Weights of a small mixture-of-experts language model, trained from scratch on English Wikipedia: 288 squared ReGLU neurons an expert, 1 pick a token.
Below are experts of layer 4 (counted from 0) of a mixture-of-experts language model. Rows are named router (the router's row for the expert), gate (a neuron's input weights, with its number), up (a neuron's input weights, with its number), down (a neuron's output weights, with its number) and show model dimensions 0-127. Each number is 500 + 40 x the weight over its row's rms, rounded and kept within 0 to 999. Numbers have three digits each.
Before each expert's rows: "comes before" lists some tokens at least twice as common just after its tokens as in all text. This comes from a sample of Wikipedia text that the model never trained on. Tokens count by the router's weight.

# expert 7
comes before: " the", " of", " to", " in", ",", " by"
router:505516520564513518454457547550512484503446534541422496489461500463439460538439435503545439459566509533430490453485421508510469496559496486431528505591476539484569494463479464489535532442486559497512513537523515514543534459514461451515526509544578519464477457553437536501559570498455536464556529526476513482495475435474507503430475506523533565515473447407498453508443482479443429485523
gate0:481559477469531470436479532484446529463479491530436505548505519436483482532452511482559454464472522512416541518595459466545472489539546419490465541513459457530408475494512533487525511531530512558497474556455561551420492527510480429567475516522491470555493534478457583572499547549511502488486530535464564504546511471442498452482505497507499489456427475470484624458564523512525501515503
up0:471548490449561459444448517511521447455491432464497448517538459428482466484493534539486505463484517488462435540502515483460439526537583457478458506532458462477536532492556541501505524543549538525491489522440508532479489507494499452576405545483467508555508513531459543530462503519491500514492495517481547563586516397452495431469495406489490451462440519472518598463562504564527507555537
down0:447594501517414485480497556490552546520467522544501428475463551525535439540440515415503514533472522488506526495501557452510501586518509529464567524521455529491483470479446497493579524449480523510517522506481513486464482399471450491466419531515521516482504513468449467451483502534511512410414469449459537466520452539503487507523467437550563574478537480539494447436440513423525504505493
gate1:460452522550525543565506510432471522553570505489521471505451519476505473451527535474432508456532492454428526412507594466446573477481491443509540545551508477460523491515480432492511505475523459643499460514471547500540507490604535490474533532498422465493505513494458539536492562531479476587528500514548468460511447562462497518483441492485490499459500454567476504489521447541532493502547
up1:474438536562540550549515476442503516528539507470512485482475501478509446455490535453431504455532498460396520403533575458470571478501492438524542529554487492466523509508510438503517534441527486595512448494477563517530510465588545492485571534495388455545499512508479511541467541533519462572520485527529489444510433574449502504511448496494488506427484446561486503486511476537537479499525
down1:513524474563430532451529528524482490495525467512529506478517505477525513453450572541455550485628510426461495449519536490549474478557522494488518559518423475436489485550491484570479585574513517518541429507454454519605486540498481494473528512471492451534529503503428505540553515463512532493431514569515412541395537514491524459509516485451520517504514497505514499454520534530512545577519
gate2:440489563527570531450523514501441543487531453476556558480487504545470430507536481500457535519503404431536470471494456529487547517508482495493499452536527489445457464536487540518507559560452446489433440493466467478514532488535618512550516487538548588445536504492547484494435514469485471499457522579567471525462436570501541512517463495524474509515591491498501459487554491546501561438475
up2:499547511528620571440524492494431524476536491454546558475477472570510431502505516499476551508523493498520480443472481533491543531487498461498471456520521491413489471548492558505523490554492435487436460490481498498507531504513602492463501477561601563398470483503518501541449507496507492521496514595578489554431437525509525526479469488556479532550551508541482504474587506536471550482480
down2:475477574498454499530494540494540509512515535510533487525445434556502487532520504498442430511476527490496462553511473475555530489539431348511502576473494515477487543510521460437525484474394507514449472451483496440533470521493519446512484508488455580532531524483512504473542526520451497469594484488602514472587501488503543523425528507504532553502499506493456550570452557456453556526498
gate3:499481478556523520503512525534461492497504486479563483549526491450463483543558560538519463408567511452527504515506524498498503505462572548544484521591487428468521497585476463483466538487546532523444445501514495477563513498496531493509558495554469560439534502506505554470482566470448469497613549453472485492429508466550470518494505538537493438441437487467556538569438509576480448570528
up3:516499498469513438503492482521537536528517493519449527455492478504488524444392463477464486550468472526487506491542462471532485504520444431446494509461567635539513478483548528507576458548444476498556552474503430496448570509504438485465502529463482473450499534518543473535531383505527542487417432531548464532532452513502573485518508436456532522550527480476426455476540514459523531480484
down3:404469495480520520470536461514394526515469490491514509584512498514537535522423466564467547523535520442542530503509505477536495461429457504571444532482472451441558486485493479646513443494445449491436471452480506515426532523498466529514503535456565444494504484553507489463534489536481508489523500522556451496498444496592472472505489561518468461485458489424459502532519438537453493528485

# expert 15
comes before: "1", "2", " |", "0", "6", "3"
router:466515477498560461544538503477471568540465456525454458466527441500495569549555451441476498542513415496509516523553540484487505499434492574532553519530534504517409520480505522524566518556541461510514471519507484451464507534466452453492495558564516492464460473561415554498518535489500453553494455553501552498498433549451539461497506534445444583561444530548463448539515490449441440519508
gate0:403445532457588547482464488508473531529549522515459518513482452543509515477470548475464489439570515449527488528464454471516472543422508527464460450433494453506506584469421507543511440506527483432457540438524522495473451522494492441478527465491443475478471536576418500441440525436442481533441528505550540510510485568450450447500534491503475541540468520523446517433466477460476482488476
up0:532551472513445458512446503502524590514448491507545481499497498502495464530484435450508500522446535533414509449522483540478531434566492467509511512522584527510512470523552541436503579510457493522527492562502482519510554483511513571519442516534620479483512481424502507588523409568533533426514460516508478490486485469555559578486486542483530500469553481480525444524551597535481494501497
down0:511469484543428473440419592499523507490493475468454467476478488528532511535546446524443529510503530496431490484547527459533528509554507430538475529510449448536482563502509493485520438504451491500416420506490519562433553443493502528516549548496508480518493496504478516500503504485508443547522497454544504522534497411467498505550590460415501529522482551564641518496480491512572440479465
gate1:458474491446498568527438440515566480554525481497552511420467446528508513491514462462460473505476429441538523471450498477471538461528496414518408526480532489553547477521566539516572492504499554519527493512515502497565525466571541481489512513537553539433506464410445453530512506516492431498498475572508521476549435469539497573487438413510428528491460451513519458499527521496517453485436
up1:504537505509524503478571564451450501440492513469461470566514586524465445501456561548547532488504584568458445495495468519474479536489539570446577496507452506475492528501435444515442524525501438490479539470485503508440469510471467518485465451452496418546519538504533537446459508488487581537480503409494499481431550533467472454518551559510528452547529519447531530447433512525534563489547
down1:447514497477497510550475505530494477518518502472525551601503508512566475517469508526525481524574487452447549525449485512473514453442449462517504515534480483556480492510518531571495500512476524555528530549499485451522519489488503422450489531464549501477486526454497452550506389474405497517462491528528494412515466522614477545549514482531447508580529448422488578538478526570495420570468
gate2:458522536433565490488516431417479592493481503473468463499552448505534538523561506532466500468540441535485507491503518497436522387501481479533504522466532513530493509473603547495429443498464516477431461490514455527496471489471456459456566497519505507545460564554388534519512524478468515541481486511508425562463449515498505490561588515569455495476511546519467428531529508480453483468504
up2:540504496573404495521485513542512444497506490500530552502442509500435501483482494507524529510453531453517450532501496458580461630488510486493484451486510490455501481507413460479524526494487506560590534534516530481487500524552467547499488500454528503444530456469629471474469513521532561464491481418523553415552557489476497455495414485389550498553503476495513559492478503497516527472511
down2:516529430544473451482482485514531480412574475513492466504471490504501498463492554499558455453501541503487534486463533494545478498501493493527513471569491493549456472478493505555465567555496539532480496553460455535534452561572417559541529480503536465553414458486452566497490547438489542488434420472490462457473520490487479501543537495505542592521488475558523570424491516481402506532586
gate3:432483433437520504478452474507518499510503554470573440529555479509435489473530449549481481577538509595532489540496428446481535512468543455464485526570499455494504536407525499526429459506570494520433504491509473486518451494529468547536445546441450481465427496496498525490474492481524520519451491464529480550486465508484473460521475542474496507487428440527592547472445509470465551489612
up3:455486434448499509454458501518517484501503550439570457523547457517424479478545441558475470576538517557540485553521430429496517541477532472447491524553496461482511525414534490504457460520589507520424514482532441474531469468523461536555454529443449491431448524508475534463448493497526539520468468468512490553486448509478464458513491547459512486509451463547591494467448497473475525491610
down3:493542476441498447498528520505510498484536523558457455477591472475531529504478526462517572468515510539582482568524440509435537520456483497538505403555570466483508546512487550446546487557527442477399556466558457477502469510489567494478467502487540508538524542455464392491481555488558518489519529515540475482559475490509455536495447532544543432515442482531518508516560492493442554478431

# expert 13
comes before: " ", "\n", "\n\n", " \"", " D", " K"
router:507499568497506477521533521559456509530574548367487532532588508483569478509508463481472518549514502451468548501398422470489527516473473504453458526482526480582462472521524532468454492493474527526437508511532573474505501538584513443497536466566512531475505508427473482554440493469489493470508551480417505504502468505505482516403496527506471475549526477512506437497518426430461487577488
gate0:500515402512455517477535457483532501506463544520505535556554476542501506575416488485483553494451534477514502512460578509483513510526514503496451467604439545490515493493485416506512485489479495554503516526504533578409508460529548576552467453535471433430557496484539455562454470474468506550462482495568461478494520513488483521534549418463438541466427442550472509443453506474443506494484
up0:501522392496458523480526437491545509507476573525499536557540476538496483574441482486478550490476517476514505508460582498482526517531520508501444473596420543497515486510492421510510507489474504552510536532494543578415518461505543580548459458526478445418544491510532464564455464455455491559475488506580471482495521499493492520542544417455425510459421444532481510454464520473454509496489
down0:509494483545458432474498443416515448454501426518474427453524426550498473505444543455461504420494505569467531466446533455462502439528574504508526443516468515485495475491524528470511538447539484539585494464477443548557528483572416509514489503530451510501480417500547492559520569439537520440542474471524525514488559563463499510505459545470487500425543473462497458431462507494507478516481
gate1:476424532531471519531547501544504524549490514463474527428489548473536392431525471536493455536553461551535516467493490528504495549547482511498447561518439470525489454545485529511447491532526535452545538487449514417459489484521452477587441474471468529460475494559520490477447536455475542628485529533478490536504438487513509431473565476541486520514490537453475500425549509450417539495536
up1:548525496454508462443446506495538529476486455540515521572514490515474589501465561493398476529463579505488459537420514510479504463527461489486459506470543549479519513515503482529536495513487467502549490502525438529557449567477449542524482547485404501568534474480401488468536472553478559464538442473563502495516507462496495526557446459444522509466611556475517497536457482520563466542435
down1:493489486435498497516552536465473508458446431495548436567489513583522506512491452451561565544498500529511473447533451452491502421430486517527504519549461509537469537542545548560521474493451487508431480579522449464559567454504534498487479461475561479467576503544481584513511526528491495582554529456443513467548440469507451519468513551456467488522443501466522566463483545515437491560498
gate2:469458544453498525484500453502532467460532464533569508507507476486429528524499470512512496492563522503560565523459536469464506470493486530436461493548426492560502476568535508518484503550482440586450474512371460437507586545547490468619543458509540485538460465544459605530490507533475448521494468506525496554543441505493524489521486503513504513469504518526539520446536527495436407494494
up2:487474519498474518471491462518560477465535447532581497525490487506429500529470463511512511487520510498546561521442526483468507467482498535433467488568462498578494492538528503498484504544502435592501469518386437438520563525539460483604530452520536477568458466531445603526481509555473445531558463497545527548533422526497529491489498479492489507499507500565580503479523547498442418473471
down2:480506501550481492575474455513499544467474549503498531528452521459486565520527478549518493458526533493506453476472493507385477468483512486557551542449538487526516587479457556488507473496447478452471464475442591515492524487510426546586522568552531571499574510506441499553543430473507530456514491519564508482542539538501487477460414481510623477534500458460457508512508470460434517479478
gate3:464558519515501532544528529482533553546443496488484489379512504484531522482467464547602469502552488532413479532487475434500484520458473564519391522522526522454439430475489503524489476543477415526405473481506509450491510453508530482528540476427467537494467519537492475541479553533455470517524520498472547506432510431448500499496435441488452481548469457470526490554450472466538415501502
up3:571430549501512460480511439497447484497543525440504524587501492502452495511473497396409518445493481469563565441546507543462489513546500448461590523469479501587533571514481484466493552451500503485591519506514472580545504559498488462491454473566462471528474481481495501507558452423499532485515496470509433471576487574538529490508547528509505509455474543507468464459557514508457502541493
down3:467557469550469502435448503527467433458442484493528470447413505497554576498610468503552587488503542452406566503486514494437478489470503502509460502461488481522502549505532546474481558544530507435483526506531574477457559443524465508429484476510528503465550464546530501543463511515488466523487544448559514598507468475532482549505493543499397554515473530479511562497510526524529509547522

# expert 8
comes before: " the", " a", " his", " an", " well", " her"
router:540580480539467530561519542502478471461467585489537496485466460477518432570590571496516480520470539475464492506485461526486575512541439558482522490491478438497452547477491495462532446447463496515424528545460548544489453477496486493432414497518465448519532501532542483493450568494510426468538508548482577496525545602447459507520475477541520506552507480513470498504531525402452472480450
gate0:508507547573500511527444481526527436519502489533528476427510458467461536524574514488463541484478495545541446504469466523389499497472470458453532527551450497473422472464416452498566498576505520505464467445482430525484475482547505522544496580557460588509558454533551460451545483531438455531524472531530513502552451532504422450553484538534456508485471481461500478451455525510513504449557
up0:482546479441485499499518555482434517443510523478482524573503554520517496479436467562521414445494508498413508499547503455594487516517518533536423452487519515509532509573591488519516494445514468492517554560515558438500513500479498461471518421457538451464416556471480581543454511481541538476436494481442461564463537463499494509454505491484520485456553500542512533581534454473479459542450
down0:477444441474524469533523620496484497476551487476553434544500492511448482457510464503555526476485472488499486521471580512438503542433460556401525474492515450583545504564570500490485515513511501470498471463519507470507533481460585539543576474475458507542471559489550506490498487469623566505570510489588511514487472524455444547521553514440471490509506496562501536524481463466505451482480
gate1:467518530460610579495510491522559486494504449522547538476558499587525485526448492530472564528509455480514522500501574543474470491535489485443490517454491452499463537545472527496541407553544475407451496488462476482572478462508559504500508467485525522559453468526498500465462564531524490506519500507604540395501475586490505546546489481480435520511561540444456505455556465517520480472456
up1:494480514483583573494520494509560496476507418479536540475550492573516438533447513532451539481504457496521504468489565537489506464508483471419508522502522384474455528492472484490548450547556506434439466496469453438568499420488537526503475480514520525555468461532497543438472579548521533507536519523558549393525465550475480534543528544520470549497515573480505487435538495485465470442472
down1:431554484488554557490462545565549443500498533529494511504531448589444519560430513597502524476493457515509549497577515514502512527522481434491497463500552544504489526574489520405488475465470497505521462469479436512520485470505550511525526406482480449452497478482476508514502505509484485477457541509546504487481472481457561558568462513449499514585569499588512468447506520420444574486437
gate2:481473481495423493547517531487465526537544498511520481478549511550485599486537545462511499462414436535478544511473491506483449547515522537539512490477502465520557520427491531495515484585506497457536493467506461568543512586492514506595451474519423569484495521480486427490527540537548509506473442523471501459561467510537447547520528503484455491487440475499512437473605495527542547535373
up2:439500484392499530488506481450554445455489442551531493491532516581434504461534471466425519504508431531448508468508502446455492535439514494546526526572478585519474544507473475513413579505509476471514515513508492504485442501495502522570490493491535514522498490456461511475521505551438556515543463584443557444453480481523558502535567522472487488423428547511546571544443490491443520509530
down2:551508535513518495490495485485510512475492516484535524527541517561477526564470468503494547459525469447518479470501495461524471505468514558586486454486544519507517488560476463468508447511522436433525577485489445440383446609474478483512520562491472530479472482531524430507545458516542506474436622493501377491479480493544515526495588448467541488520575471530471531503492550489494575487516
gate3:530530579541550551523437496581564560541499448452517538417504455489494467495489518520513502503501440524480447492456464537474518494513478538461553559507550478548477504456570584511571505544493491434452544512481490437556508482535535481503541533451571494507516535579416511512468583526511505468490515463465554531520516425442394524524539506513521492428518536487479472541524519521519456542519
up3:503488521441560441529524515487483437493505513563516534613480465497392480503485475457514461543484490489386521517533529525548484521518480566547518572546548570518407522540555486467521488459511540455512486498529509501495459454496497466479505509490446440502455514465482550505495473439469505510483457528466526536498474492522470508464592494477529497439438509545503550568508422513531440606455
down3:499494491512502512459549469556478519464571514479492493538539545556577533648491575477533556398564517492512488487478486483450494483484545499515498483523490499522529525506490493596492459536513462512611534523465443505536453492544520573531496500518495506519472529478577448532536419528555479505499531535524511564467534526508501495491556461468465509554444404488461496500510581506464566493512